Weights of a small mixture-of-experts language model, trained from scratch on English Wikipedia: width 384, a variant of SOAP for the experts.
Below are experts of layer 4 (counted from 0) of a mixture-of-experts language model. Rows are named router (the router's row for the expert), gate (a neuron's input weights, with its number), up (a neuron's input weights, with its number), down (a neuron's output weights, with its number) and show model dimensions 144-191. Each number is 500 + 40 x the weight over its row's rms, rounded and kept within 0 to 999. Numbers have three digits each.
After each expert's rows: a language model's description of what the expert responds to; "mostly gets" lists some tokens that are sent to it at least half of the time. This comes from a sample of Wikipedia text that the model never trained on.

# expert 24
router:489500483481532521490528469513469482499486417490492480439568486474451514537566480493529440516470478467514495510490558557560493525439514486506406
gate0:491552573470451479467475548475439438446514521517553523544462550569480546507507557499526504494503487480530515493536531535463564535488452509506501
up0:512506524504499571539533458504545535552558486448448492454469496442495456471483490473494472433492471509561519506485507482478554536464484499513499
down0:479543497477551453494503553526460468526565485486555410514489528464553579525432491497464501471538511524501492479545511489476522435481446491530515
gate1:537478461562523534464555548526513398484535499553489490522461512562545563413482432508567458422471516501421491522550485582522435523586525531476549
up1:485538466500552511482474430559498480501469503480486480418555525449471508545519493480482509453544481467506525447483536501557496513537476514431540
down1:544487552564472452562578459574498510585528521539502478453548459484493541486406493461520494493517518505495490499491461529511499481496504447588528
gate2:484501476541477490523460469518536505508542494442533392478500434537538533440502577469534480525571548581483529547438438476504503480574500553482548
up2:494549477447512556465539515555512469528543554450531509456466444560510474469437499507440553413460578566579540488503472465551476509501565465482539
down2:544456500453581569452434477439505474538540472489596497492474488466502509504486436473568531493512559482511481491477541447502465500488554567507522
gate3:504452522463523531501470486531489432441549493487509527453490533520522426485477550541501524565575444451396543462513452524481534493502474547464613
up3:465469567523530465544460491543510459505463532558569444589482499500496534517514444497431532470499533487488547517474465569507394525451488504546471
down3:487484529481497472515567518492474520511520538471514469432473576427395555462520564565510484623517501498511532521495478362471566490544470477563486
gate4:580487506552480504504522517517507471447483411533483512542523471439528488529505513520550508514476537493569493486502452502460510524487509524469521
up4:496530507468466600452514495500555445566546563430505516494489546485585424493455512505523543524561541434540401526501545548507409493470452535499469
down4:474507592493516477541508438490515574515513484558497551505527544448505528516569489514548486442538521484493509544486473500548435549517433476431562
gate5:452473499475561474474469416502542450462559528471456484469538506538542405527523470521473502473582432470489509477521483533522481441480573521453539
up5:478477541457484548488593530441513447514393451458548427571489490491520523500446468589507482482493455490474518547480519487447428465568487531456557
down5:538546489548476491542487480522518472566476536481462530484453491584458501525525586519445519551551516442531493546470523548466521477549483588443484
gate6:478493476520414463549494528537477535487483565517559506450500479497523541467501466543551460556506543372485493457483449557549492498502490507533473
up6:541487484503529494560541556425475480481483502424410554463504465470519539529507499466553491494544465524555462515455535504483468549496485553539429
down6:480506460501479503461499533473442470518488529422504492500448519437504483459498438475548497478492514503471500425479556464494562534538498545555500
gate7:459505501549425505434527469446550480457516511421519540567537449525515533427461513497463486491503482489545485533465532613468548572581541537463533
up7:466487479514501509433480419441521538387554434525557500528476517529425452510464482461515484458514476523544541534514473497517422483513537567540453
down7:477526510471487548504394517440575494484544440483474457498459472524540487530510521515510530505409534462475465545534466505489471444483577496466489
gate8:461522585560496533502372528460491571617517543538483520471480443532493459519521491512614519471519498507428537504526482484526524548449508516563465
up8:493517498430537461537521540429497510462546501495491567476500520472457476504458479453448514548515530493487529528519480526480488456540502437500594
down8:409498574448536476528502543508484531517517530529520498469554494521551500543457476460499518528529525540550564465514525496496542487495426546485487
gate9:399436498480548518418461465484498465477496513536539543495471426564565495466426588494458450491467494463508454562557477547522507519532521543470400
up9:503538490518509468491556468453518535542564560527541506451508499539529491455423499483494562521494523491538538569591435527552538446521496583476417
down9:432508522537438467416463531453445515505497428515491515515470530472554441477497423505526521466466534478523469527495434555488453460546500550380506
gate10:545422465482509504494500517461522529466587549465504470443470525494520527488522497498525510524567480561536468523455427472488550438604497504533479
up10:545491511572465461491522496485458488453470466521453507497480473431495569487503584488554530456408482445579495449539445542413450470491484469504512
down10:417627471526411503520521443470499519533538492470521478553521509515523551494491425540495502426545549451554450482503521457454503500421395514520488
gate11:427518461438513451488546497494504506455486502543536545571459468511487490558552588499519520508552521554447471464462508442483479512482407521476490
up11:570530488609481578477461534425554461469508492490510493418477510498504496490483477470531512545480509498407620530547526511545498477550541486447484
down11:509535574498539440498510499428445509496548471468528573548532488515473486504502530461528514518432487521494554518531413481493481511485482439602564
gate12:436540492504541537540512438460523461537583459512502522516574448440468467504514524481564479588552500532496505591539361494496496537482506508457547
up12:514558506556470505432515465474474531514550522469568484476402464542545551457521496525412545479476528519462476530521424483476492517432507576465461
down12:451480491497551466548504566417459501499516555429507465416515522544554414506464536452524536467484455605587558470514569467517485441535581485537442
What it handles: Coordinating conjunctions. Words and marks linking list items or clauses, mostly and, plus or, but, &, slash, and commas in lists.
mostly gets: " and", " or", " Coordinates:", " and,", " &", "/"

# expert 16
router:484478484440484527482468438519437438464518461521491472470561473489492513456520460512485458496496449461482493485473545529525506485452498426521404
gate0:448485412510466485497513472501546469454582499442531446480497523551401431469468521470459526506585525539477465509476460493625578464552462489481540
up0:511474545521456601492535482498442529495541432442446443533471546541517474414494521573508473528470503429514542534530497475437523434440452509456503
down0:528472516540424504517589432504542481500505482488475537499442554516541554565446485514460554491523528503577504444605441485507459507526435498488446
gate1:540514434475527534501596457479561538529550482545469471495532495465472544578474496478495419444440485412515538471475534459488529502522485531556479
up1:491467448501389490512469460472560472466508499547548581505449493516451519546485487587476443483460493438552453575479497506547504511503510549472473
down1:491521561530536430495451469511571472514500486514503492462486493495431444510464535490530526500558556533477413511519520580524556545517485569546436
gate2:427509498476553517457475439553506475528398509515442534559480456458487473464525507452496525467504430591443556533434482523516487434506409432542510
up2:475531431468456526528503468539518466454445530486472493471477468551480451432574560411502580496539426535550518471480471598506473487550406559536511
down2:564494427425563594528501489523471499508527439548449452429464519497510518459477519519486543533461529453543539464445530537470586479545408480549512
gate3:524462490503504418521466538479428466480498451550474476512535455537450469540531470523505483464453570531457555568505409513490511557453481564510526
up3:515516490471478499512467496542500437478501485436516498480430509445478437538520493497515465538474493576537543524455484498498441528575502506489486
down3:523472540474572487488532476466560524518485538436490478454530572524527473452485467497479567536457483470472495480589555463558553454473476506461406
gate4:488474550456509453490508455439476456478464509521486498471452471511487518466485502549497491481494468529474463502446529505419513477488439517532534
up4:475491454479486469495462529517426430459479502583487486442435521447492510556529497482509499522480524454523537482532484478500576547414418542507469
down4:524512507502541448514441456499563506493469556460547522487527388445494505536483431473518553441536493499428474481527526505553431481447432503499513
gate5:591462506436535439522457467489524549512462430503535507544513480536414487493517464460525534481519494500446532460494461462512494466474498475529484
up5:484502537522515525501511491534477525482502471462461539513504513491497494459468439511505519534404514512478514437476540539572428500518545468578461
down5:472536538546493537526477466536432457526474491522499520467459464513544537464513508517524437401474520458453544440518521593532458511495539542467526
gate6:558529520508412528549472493562529538490475489542531462541469567482588502477460493539490443430499513425459467517482489515503481430530563509466536
up6:464491517475468516530546548437458491513524446515584415500492583534440487461448448519474514503509538496488517514517499458484428498500472476474590
down6:537531478553455465497537527535410473389454501416563483582499452449447493476521477589482511533502459484496470498462479529533489501519452466489424
gate7:449493484567533441500506463504560570509500537514511562552504424426568530504500499574595523493556548567506558479464485464505537468524417514479505
up7:544499466529504508507485470575541479503555414465459520496489496522533512572547525469557532528496544542465517466520495503475456509482524473441467
down7:506472475522381464541420503486514454528448511431454581534424513501517480495509491518468510382513529498450456579421419414462518532388437540521462
gate8:524507526502476489534414531479417459437420452521508524502517475508467488490500517498516522548429499538447512491505514544544483512545588540478366
up8:499467525505498485542528481493508447488433474482496447497483514535533477500511508379536437411482487531543587501589494595485421507455534541422481
down8:547511487516474510514485480457557531531504501517476519532528460527517592427488521433454419600542453477469504520493455477531525482512517434404525
gate9:552413466487548508549472477473478561558529415525531420489551460517483475470440459431416474439538567452457409565546514471531482542512561573491426
up9:503528497536544507473506486555452433552523557509488492511478497459585477556587532503547470481570531486479451510504475487534513518490481518452585
down9:452529523468498582448473515538482533474462497503508529465466562476438495478498466447551495456502522498451504531554599504529535571492536451466476
gate10:437498426478483498472498549471539547525526511411514405550501535517515476443482495468520482490545432585572520433477502493541549497526505492473494
up10:528443494487518538398477424533475490530551477480458451479526534454507514426541509551496435454550426436488464501532437537484587494525484512502516
down10:498535443512487557514494469510499515528474538443414460494475529468454529532525453502552528515552450422496444496522558534534526499547543458463458
gate11:551460467512472536508521555542391489418510475459489451520524569528448478443512470548520545505558499536494503471520504504487512508519486515483444
up11:469492468609514510511497445451544470536507499546524531490492532509507549520480575471579464559439458472545443531455505445502539461510422557476511
down11:442540470502456531592469533503477473521520476483590415528533463562476440469510435523494522487461483497525509444461503515531445468528526489481494
gate12:472509586502462496513488487475596436477554512536445510487517467541462493553471486542455549481461490588498470496509527537460475568517455459505507
up12:578499546463521510491480515476440468498457447450494512539512456478432489492513473434460477532486462531475521489487501431518445454559526471489465
down12:504464553470523557478491496480587475485446515489446465508485559513495417477442516521498575448502471472554536442483496583459559555533494451450476
What it handles: Coordinating conjunctions. Mostly "and", also "or", "but", "&" and word-final commas in lists, as in "between five and eight", "record and guide".
mostly gets: " and", " or", " and,", "ies,", "ed,", "ment,"

# expert 4
router:532533558514524460537510476516519499464551522514504494495520483552452529539514428516583480483544526494479457571555500543527528494475516552492549
gate0:522496506501447496522514461548381520546507445526455407569469533539561502515488485529508574490451508473440537478546506553476542462533394514499573
up0:505533521513551511462527488537479497460565555543539502511529513569499524513424522497532512470546519467487550499466523525495494527569473518504511
down0:553450495536539528555525603433516539481483476427593500475539463472532561470575593539514500579490482490609429456498452496502486472481527519492487
gate1:463524495495460512517508521587497507533495538545433424453514542518486516490492497467545476500524464476480474566473548554583493459449520434478386
up1:544548506494516499498435504537505455536562474507457543432514471478497494495529502482445497454465503539523481499501471457508543538455543514490467
down1:522545510522513481516490558527503472504468546531470512457579493444500502490478495503510512537492523438490443464483425560438499492498482531522485
gate2:518451575576482465551524484468479531530508477520410512456400485541571510538489534544529527548535532508485488511465525534493468465450559485522561
up2:450511479457530524447462570506500482462573537535536546476467476464524496532489480491437514532445512501514452486509469444559521446479474488545495
down2:514475538515492518561463523497463504506544485553538466572513495470471518473413558429521534505498515513513457521492452487548457493468443496480583
gate3:510489434527465532442478418466445511470472530583453546546499530487472566449487575518478455487507509509535544530478535465563428485487492453520510
up3:433505472494472531478503508510526463527475494526520521503501546508543559506476534421467418516512458521522497494444475463565489529465503443479539
down3:587456523474481466457515557545553460533550497525495529490536540453445512484505515556503423450452459495539462480424529513524475499433492496527542
gate4:463428516589524584487575522524458507437547540485506532519426504526546433581537453474496513543675491511545419518568456500486510490481441454431481
up4:529533531491544480470480555510531480523508427427537500557482504496458482512482433552419506439486455546461503554448467464434554485518540534492456
down4:504477563484466534576474548508486549485492481472508490460457516471502587513439529468493529574504566559481528463417549514498551517475561556499552
gate5:475537476426509480499554509461497476490489405460469455571538512580542446524502489525546524485525469543489509454503569438520462528513534465542552
up5:444500483476488437424509525466467509552465525477469475507584521484482500427504544511481440393469497544460508531506520460441483580476539488445447
down5:493533503510539487457496500493430474502475480481513481543546497472455490441478481500518526439492503491495492516466479471469539482427479591487557
gate6:538492542522470455470482470525514541495482514500514499485497469510591532491569557461531494497506436446534477432551498440466500541464514475449512
up6:484465509494487514440514516430479528507552525517575441481575513502466495518491491511499547484550494520422471455465478510479506547500505473504505
down6:489491525476450539515489530508474480538533502551481493529569507520600521418485449480497500512440455553510536490495470485477442490507602506508497
gate7:475543438572564468571473547473476413456492470463532451516505507447531521505566430561477514555466515484454467529524495481404580452421544499548582
up7:463424502491500573490479559488516482548533497534489537474447540486502503569458469516520528449520468491522463463510454480511474565547571496618394
down7:566469497502587543528490490472507533474468523558473498568479475430454504552454488555530632536560459450445490473568462488482480536420457562463614
gate8:610452488495491443425493494519459536579517478493471476486590480586488581488550538491497549487482505494457494474471451561503488518567472452522552
up8:575469512418458501421523448496462434522466476450460524478523586563490495531499483497474557448461452483497524527460517537513518542513471449500570
down8:543447462494545475489511509501425488497488586465507514521461476509461584487505545471467534540544533486415430495477497427511447448452530502607554
gate9:481485574443531507503532530471475503437433542419501512479443548513422480486531415583535485527546476545491449543558521420480466479473490512516510
up9:492465433501539468519507499508499530478474489446452490485465521509461462491508506510487543499470562518454405562510470449578544492427483498485476
down9:549509541508468469471539515404447522564509518533472602469503460507521475468460537526510479466502567404476496526462462569501453463482444521525544
gate10:440546500509576411496526499494526514498531528540447563465500513493421392450455466564503535474543506471435493505491422501516503511509484510494536
up10:548433463500505534542503513482489465463461559407449530481467440579472475440508542535499555545585517478451525459493448498492562491497508484477576
down10:549409524528485481551518528581510487573529529565461530494524511435464410511566439505475473486525536559457522571527521510479396588504483452539523
gate11:462420521457483522495540527499447557451426521508543557502540467464540459502503484529503414483558540529576444441486492447487527545497546472527543
up11:501487431505585547462500457467525481515482469435415483424497511454484494513618540514502531483506536515556472481480508532518493409473502449473445
down11:540469464546476481495501553496514470428565506497563455515448504526567479433445512483573461476499491489519494556439505462498422577438465463493474
gate12:544451551513484476546499564475578528566557491564453455486514511480468492556547454464483504467490572453518438507473536524482457502471517452484386
up12:508495486487481489516501492454520423418563538456492484433568469478433443463492466529525451518455540488409489534524532526487471447503454548474408
down12:444503600470526528531466540483525561510603491527454515549563458555573543508488482455518509500469515483522444520492513566523506568507491437463437
What it handles: Birth and date years. Century-and-decade year pieces like 199, 196, (19 inside birth dates and lifespans, plus month names and Animalia in taxoboxes.
mostly gets: " (born", " 198", " 196", " (201", " 197", " 2005"

# expert 50
router:526518406433406549558549469528488552450464482434548429458481525437430524478562552479454430476564462468483419510463526549498541420474450503534504
gate0:514505453574507478431488463536525562552470469512467508479458471536595517475544466529463507432464536501419481427468476456545496436523483411473468
up0:454477474484548582447484482475501514499483481427537538513505485551450508526481484521551475495458528533477528471515467519525359515489454514521470
down0:441486516504527444470480609489513516469436487453472423498534560503513471484509549445523622555476528587423506521504474521499515518492540520545507
gate1:486564515548467544478549521417499509505493476529455554527483572563440503546503448544485489544519600518534484445531452556509532424433505543437527
up1:524474459449498454434468512471487511531497468464492519531500460530436483485551553499502514525525483502497507461535517407469430517494509522464502
down1:473478460497501491516540494495549504511530427540514462553547467524420512449482461530470545464474538549530425541447523563498583493438506490515490
gate2:546514461514505550503478431502451554565442516539567457489470437520472549529488522476501443554496502527440520445486510520490508425494518471514523
up2:488544604556432481451502566485426532533423425442541530452460554464509524501548519460455488424527519505520519558506528436529397581565490505511495
down2:505495479448505516521435462454518502535505491483417515489561497473522504470440529500469466524557495548583504600507506460502505509543433537546601
gate3:491543520456520553444587514524477477510485512503539473451490463500477497523584525521491535422501509532510507535461540527484530547474555549531524
up3:491385502533497446544424452508527504482461489549487498502530526481493468445476484435534441568485501512513450574479559417487535467529459501561481
down3:565546553450491544551495463552489456474552444514505521502487548463513502544473424567548482497546529574527475482519564574491538479500477512505467
gate4:503470442533591445515452514593526495558499535518445484452490464481511532474546532474474435516589480469407442516457472456466512492497486524480562
up4:535566520421471529520457534545493535504563515559462530468500466508520544513451506502490534546486497471412454458446430517453517445548549465416593
down4:504499533542502518492469517494435535509544532599433509507523502526580530481469495473550508475546433481465440504409370591480502474475489514536543
gate5:541488464500408483501456565538458527524515457435477520556507516437457496542571447497568476504523478571462506445518515469469536474503429468513539
up5:493490520535535451465504509453496542439512487497476497517531543493525441536469453506473486522514456440464553609496472433504528530508481426506565
down5:507441484531512539459474497494501546492469605475448486537554506480476496474562511484447445484449511407448518487490479444446479448496463498485473
gate6:492540518527490519451457450449531539523520528478480460533362521420515485480430465525471559521468494555548496472564569491508469533452556464452447
up6:509454483557467465441472495482496466570573482490470440523499477530583487517491530520523514538488502471581473426483492512516496512495483480454436
down6:460501437512495452448551550434505456497496542494550452506432485520468513592450512548517497450538542439433505556492505488527522551528512481531495
gate7:500489551501535543542545565521518508597550513450442483495436450533452537502605537536495530502499531478505490490494452539435502443484494528473524
up7:428484485558544487584490481444516502485572482555426404539469511510460538478532560527561522500544533492505477514510490566481526446517461546565478
down7:532497534471547531483561489457509514592511504546448548485441517497518522547523494605495504530511453492517391513537485465507532472507468495455555
gate8:461530486455512528533504519523499486477480453501533521576488496538467481490460528541495548500517535425500450486481441493438461515449483516443533
up8:466541594568493531526461487494565539489451421466541585485527540519478528472534538459526526554474499510506536477525471499496492450510565554544478
down8:414538478496440605504472469522480523492501420510535445472561422490504503515582429515430589475451453518564496541524558477549547482481515521525522
gate9:547507475487489500523510526470553473487434536487489465525527474542493521501488487505490548452491545507552499447507517480546479532520504436482535
up9:463437424536571569504519439463507454425597473537498436520546524510466450548506482529551467537443543435593510541507493426515420471555530487456500
down9:480529544442535507523492539531452455482526453526547469473518508446526429525434561508525466561512544494478550499485470489486552470575478413521473
gate10:447417505473536413505437530460509526523514425515555404538533429424512439434504593569549489493481516478539581498452528512521422516503517495483498
up10:510457447556510436459475471519510491463565512542423529437490539430454431449488526435502488463505449458492481494410560474615405529494498502460505
down10:542477468490511513468522463522472464528542490547408471478513449536536441458479468543457453459517518465481464445548492449500423502548463508502549
gate11:443504501424455465475537561484528480579548536497578491555521496612497497472511485539473476562516392526463484498480494429520460533451511543471493
up11:433447435481472434564587547428466490459449425557465500472437550512479566466500455549516489556545553560540469538549549424548474476501469501498485
down11:485516555523505426556469500475495502518489468558534507515522473454482563523488467419457482477498478571486528540503581471549488545452532518561493
gate12:535574508537500537473563455506489479406492491472545492463554492474459530473482514452442468512514504477544518519540493496517516508468491503460503
up12:494424518455492499514486476482493542478479574540466506511448479426450501504412497491496463510539514507500504540497516525539467492465517514460496
down12:495493511441501486531451554496464559513479496445519458493505453545469539463518434533563497533464501431549482513500513488510525470522495466538547
What it handles: Subject pronouns, auxiliaries. Subject pronouns and modal or auxiliary verbs in clauses after that or which, such as he, they, would, has.
mostly gets: " he", " they", " would", " she", " there", " have"

# expert 51
router:530496473453457475450538519501472398515419445511558465496480547553505510488528572457470449481546457549509470497478583538539476484583471545557538
gate0:488484498460545494483468554500476482516475500562505463435478392462482467529526527460494468475483514547510495441561554555461511600495481566479565
up0:524521547490498541520468479479507580409526507515466509524578554447414487461523534597489496499510510449467519549519540522594478520485457438484555
down0:461527530507449458509533454586527454459538511488484523513484526512489510527491513553465492523437474534501496521503462465461480493542472470447491
gate1:509494517488562398516517525494492472480561488508505456527571461467458568555530517434475537462473548542491501485524462510427555440533455492459563
up1:467427453489534586428482492465544487468535518482501517437606520469477534487500451448528512460544487558462514550555483496529521512532490461426484
down1:521487495502485473496552500514466480445495580550583448501478512543457521472545427468484523496436479498451493462425567473484428541509452467558446
gate2:521489460503454501492519524497507540448515509503529440559484605532536512534482577439526527558481515518402561562502484479488513491476449455460598
up2:537498472508482512490514499502546496484480443511448511499509478561525472461473545494556522500483534489460445470590476466498586513513510491465572
down2:457513522495469482492445423498390449494474535522456556536529540564478478560480492498532435516478534557454495524538498558504538510542525540508455
gate3:483448518513509484416585520442551543524542566507481449513520463451569486493606532474506559507533476476488486534519524550539482476544467452536534
up3:468439474497488529474524518423427494498536523542569502563541527517577462478480541477456478545468488505513494435467542495595499454612463520518537
down3:508461476436485476549504513517495472493547497519477484488508435537544507534541498572477434495461452500496539510507484561492461499607518431498540
gate4:575523478521492490508561494505466462521508525510481520508507460482504503441543522524464446437511445558502508502497561484439517552522540567473447
up4:556511507465521534461521493489456491470504518443541470605509510520484528518527467498525521491449597541448557547516460439457449469516514502507464
down4:458458479519495493511467503522539540465553515525509461518435521442541528465431428473505488420522482507589539547466499503610625415504461519499538
gate5:509568510500512530446531464492501527538466496487511469500474519466516496585481531558496503495539476467462459524552510511479510508486539482496477
up5:399447497482449519523567600502476547547498509475515450479586516510491477419406510457468443435475485534531625475520431454462503481478491507496463
down5:484542516445537462536481506451551460527550552487487556472548555487446465486526514388536569444531478544551514473502512407446506526459431489522466
gate6:506518481509543461501505535490451540532488477438480504530541553506585538465478437487408427496495463499446497511486498475468479421489509569452532
up6:487487511491461527537447475538528529536540505487446534537517531493492410529489517499475455485460504464533546569441454454538488451542528517502545
down6:506546590477474481495499556466432536492534529520462452448514435484570519526512534495620514456444496447541573476441468548480460460527519511568477
gate7:414511534534536500453510460475514515450511514518530525461503439463422459477489549470513453531507528483477511554427475524450452497566552452616429
up7:528548457443472498441468533487503587474499448486484536449594464445473447508493477569524487485557512464576553508506504485518539455497549511529451
down7:494507461499561545509527518383509518499486513496556602515539474500610516557577503536459519485531560357465435486588547517517440463487477519495452
gate8:527430525457516545532539499484496534512595524552526531534477520521470531489475506493507560486554467435471469499471581466466482588530513531467546
up8:507530485576515504495602494440504475574473525449560541475471511462524465552512585460509451507532518539424573484478499507469474473499458523592471
down8:511557413520518548445465501474535418491443528506459457563438467474526519456467511487432448591510503545588497568452554535499475493577511562538560
gate9:555478504535503493502508542519478509520511472585487498510488511457519533504563508553553520533462520588505597578473515590536463418532391498478504
up9:510523434493502445520452541565494479547487487493484505489429490462481455542495429480438494459445653475472458443519498483450519586512527538514510
down9:501629571478526519556534434558491523500486481474518548500494542420447428497516584518528474526551480494499469508569480490495497555522454590542447
gate10:558536516529435535416551522504447466439470486497578427496528492494449508519531473482527534506542578506410565506525484473433475523517530550447478
up10:450458550591618450539517460490505483497523530541463539490492492544485567526494481495415507500454530549481459520470472535399512514535496491536549
down10:468507490496537507461526428498545562495534537497538496538390549544539498506569500575434465506437502516468507443537440529458449442548527490553449
gate11:538531567432505482516473494486557427550410473527486470532491491497468477477450494510411532531543487559523393478629461580513479576481625493518514
up11:521487600489517515526573526518446409487490442495458483512532505519474466445449509437430482562464497556516527546551459576492533455482594624469477
down11:497445509506559503483456467515535503513480467522496513521461555474461467452501499556465510422503516459549392524429494507481497539527526533442551
gate12:538487535459514456499490507557489504557511449487548486499513516481552522506472439541450495521527483578521584475494501516515552585443571575517458
up12:468551470463546529466534499454474525522511490497432437483464481470503443491510480493462611476525480580444417524576481505504470488493479515497553
down12:500476562548527561507437528417496543470468484548497540446493528473514519477500467449535453421602559536490510526553490464460576448493471532555552
What it handles: Verbs after auxiliaries. Base-form verbs after to, not or would, such as consider, understand, keep, think, make, provide, in argumentative prose.
mostly gets: " much", " make", " provide", " get", " give", " produce"

# expert 54
router:457491446467456489544553483447430504473493535458518456482562447506421491417533523486439424518548443535468486561521562545499485416472449539478500
gate0:573565475569471487517499480444494584519463535523525518493461464471492502465531470453476533410502515479499522444475532478514446520412509569487499
up0:450492504520442591482472554579540455498531495537463430492530546571492467468528544525480562545456549558505440555495445510518457501461509483531513
down0:483406491569532526522522451451549495492535439548502471466571575534440558465507568501541522503513543444409481501464445456520456463453522518439581
gate1:524477494537510480452488515513477463436480486553482521490473507556474518521489474437491544459528458445562473483461422525510443552543448501482557
up1:537551483430549531500548463475542477462437478534515553530509426510438452536568430516518494535618526516521494519516529374528516441403509543468476
down1:485479499511516547522460586552533470588563499490563508527463448454537511435519530478451442529498552496478525567509480461413463531422506438504485
gate2:457521512471585542526528543515364529500549552452434588540584508462571479503498493496520507531518514547498427530486518467533508472493516508451540
up2:404397421542495483510481465532491491482499545437476528480475531485519424485479467528472542510477447556469450506501552488464446545515525529522498
down2:486576502515495507493551529480477494570526549513488509534509453499441507587516496612504595469472532466487460479496581486517532570457493471452596
gate3:501456479551480515458472525457464496513526561593486503499562456515529487556477472497526516549506521484521537566454499539477468500523506423598432
up3:469560525423488430441485533493486532509507497483460509494529470535466498450501479579512450435560555538520529480485443486511521513545510516544532
down3:447459486428475577471468500544446547526508547409533427475520529509405529499450490512478438579467504532503514535488496571559518525496498459512525
gate4:438483552493468496460492520444462520514578562489478498547410518509528521459475439543588490514510576524509467526487488465502558472490502507483470
up4:468474452495473489421479557555475509567535527439577558471469511458500451480429405483450486524544513500539531515594530476525467545499481446439444
down4:497567486525481568523424506511445488557456436495499490581510458436453463513563503569508486531470490445552523545461458584511512499499463471396539
gate5:527580562566453515499513517451434512463477516557590624451487502488514513471515497547492521462568475545518551482501460422455572513466477497457422
up5:493511519516514461573524499476515498512498467588508419535553499601442465462501503454475564570504481539486540476582476503508551540536532483459507
down5:587493474497490475496462485471473508560495550567553487429485519480500540522477479479558514450525529560448509467529420535560461489517444526495417
gate6:523495457540465449460531450488506484504532487479486456548548502548510462492409490518537481487491444507530480440527426494446481484477429466548530
up6:453565459474541554495531542518575519499481511430508537457508529494464503530480534481556499530433518521558496557408470542454591501491511537464517
down6:484439509457491479533518503504535529507470531579551481449447541543544506529517492533443502473488463488537504548456490543504477477452509567555545
gate7:464462540437450426556506498437528449520550531544472562515503462465425505439492481478528490566474548476488463540485498497525503560522485490520448
up7:562526550541492528551513565467521515484465538497508519470508500517534566446477564517499480507498536492454454570542477505475545453507492494518474
down7:476529458516499492548518465484473460592496539498605545431475587528531514487484455419524389450563564483440458545540463497498558429484591557527515
gate8:425450493480465584533528497478480441513478494553466475500528456510514488532491479550536541525530504514505527472432505489518555497542559418515490
up8:459513492458536417452484555487512524454511502530527488522451543500556550516474537488428520531507478462506524466596548475463507528535499480500436
down8:579482554508496487517598551441586499423449474513501536548557517555448459428517552572480483547521475465588536490532553474468531480506496478477456
gate9:548512504498440480465507494534493537477466500480528530453475461559501473460448534446490486464610497475485490471477542529531485484445462422506506
up9:500487498561522485408507546432455479451551585499523463549464448581474568495496501526500494462556512493490497437504472507438537473469421474503465
down9:469547508513546442477475537552508575535504531542516562502501526467587476512477558508472523420503429496498531475530433568506491567517512539537461
gate10:503521569548547500394521413533442528488505486476484570533509568501500487502544555522522517570533547525471519528489479502460533507530491521490531
up10:485567518558498490481494443504469547450457514470558494459447521507490456495549427541543438559520527457554476578459540536484587487458551532451480
down10:501512573509533405523538480489506498545465533477505441561494525565529439418532498572532451511503491491516539518509494500492514551542492469489457
gate11:515478504464534514455521508534538482506462523529445535496559538519504484535523556553460492563476485440521492566534438517589494477523536493424433
up11:507475453511559508532526559540504464569513529511506472444454436537553511531549477502515513504446498495452513443475510521545442488530571443536569
down11:497456513500521522439527506543503524482465524453570510551524545477542464526490515510531510472523507498512534515484501453470472450451518505411540
gate12:547540484533521502434474487509468545562489497431473477497496454474514461557465476510553394472516518560452475517498506522554479496479510511512521
up12:576440556559497475559495512514550550503479505512494572450517487575500551550495471589462503512520509465455442493432515514490495451487530555456502
down12:511479531579512556503495487443535504502491458563417532477515497486527439491466536497503546477498472421559507537523470478469475595592501496525484
What it handles: Auxiliaries and adverbs. Verbs and adverbs after a subject or comma, such as was, is, were, also, then, now, often, been.
mostly gets: " been", " then", " they", " now", " often", "ically"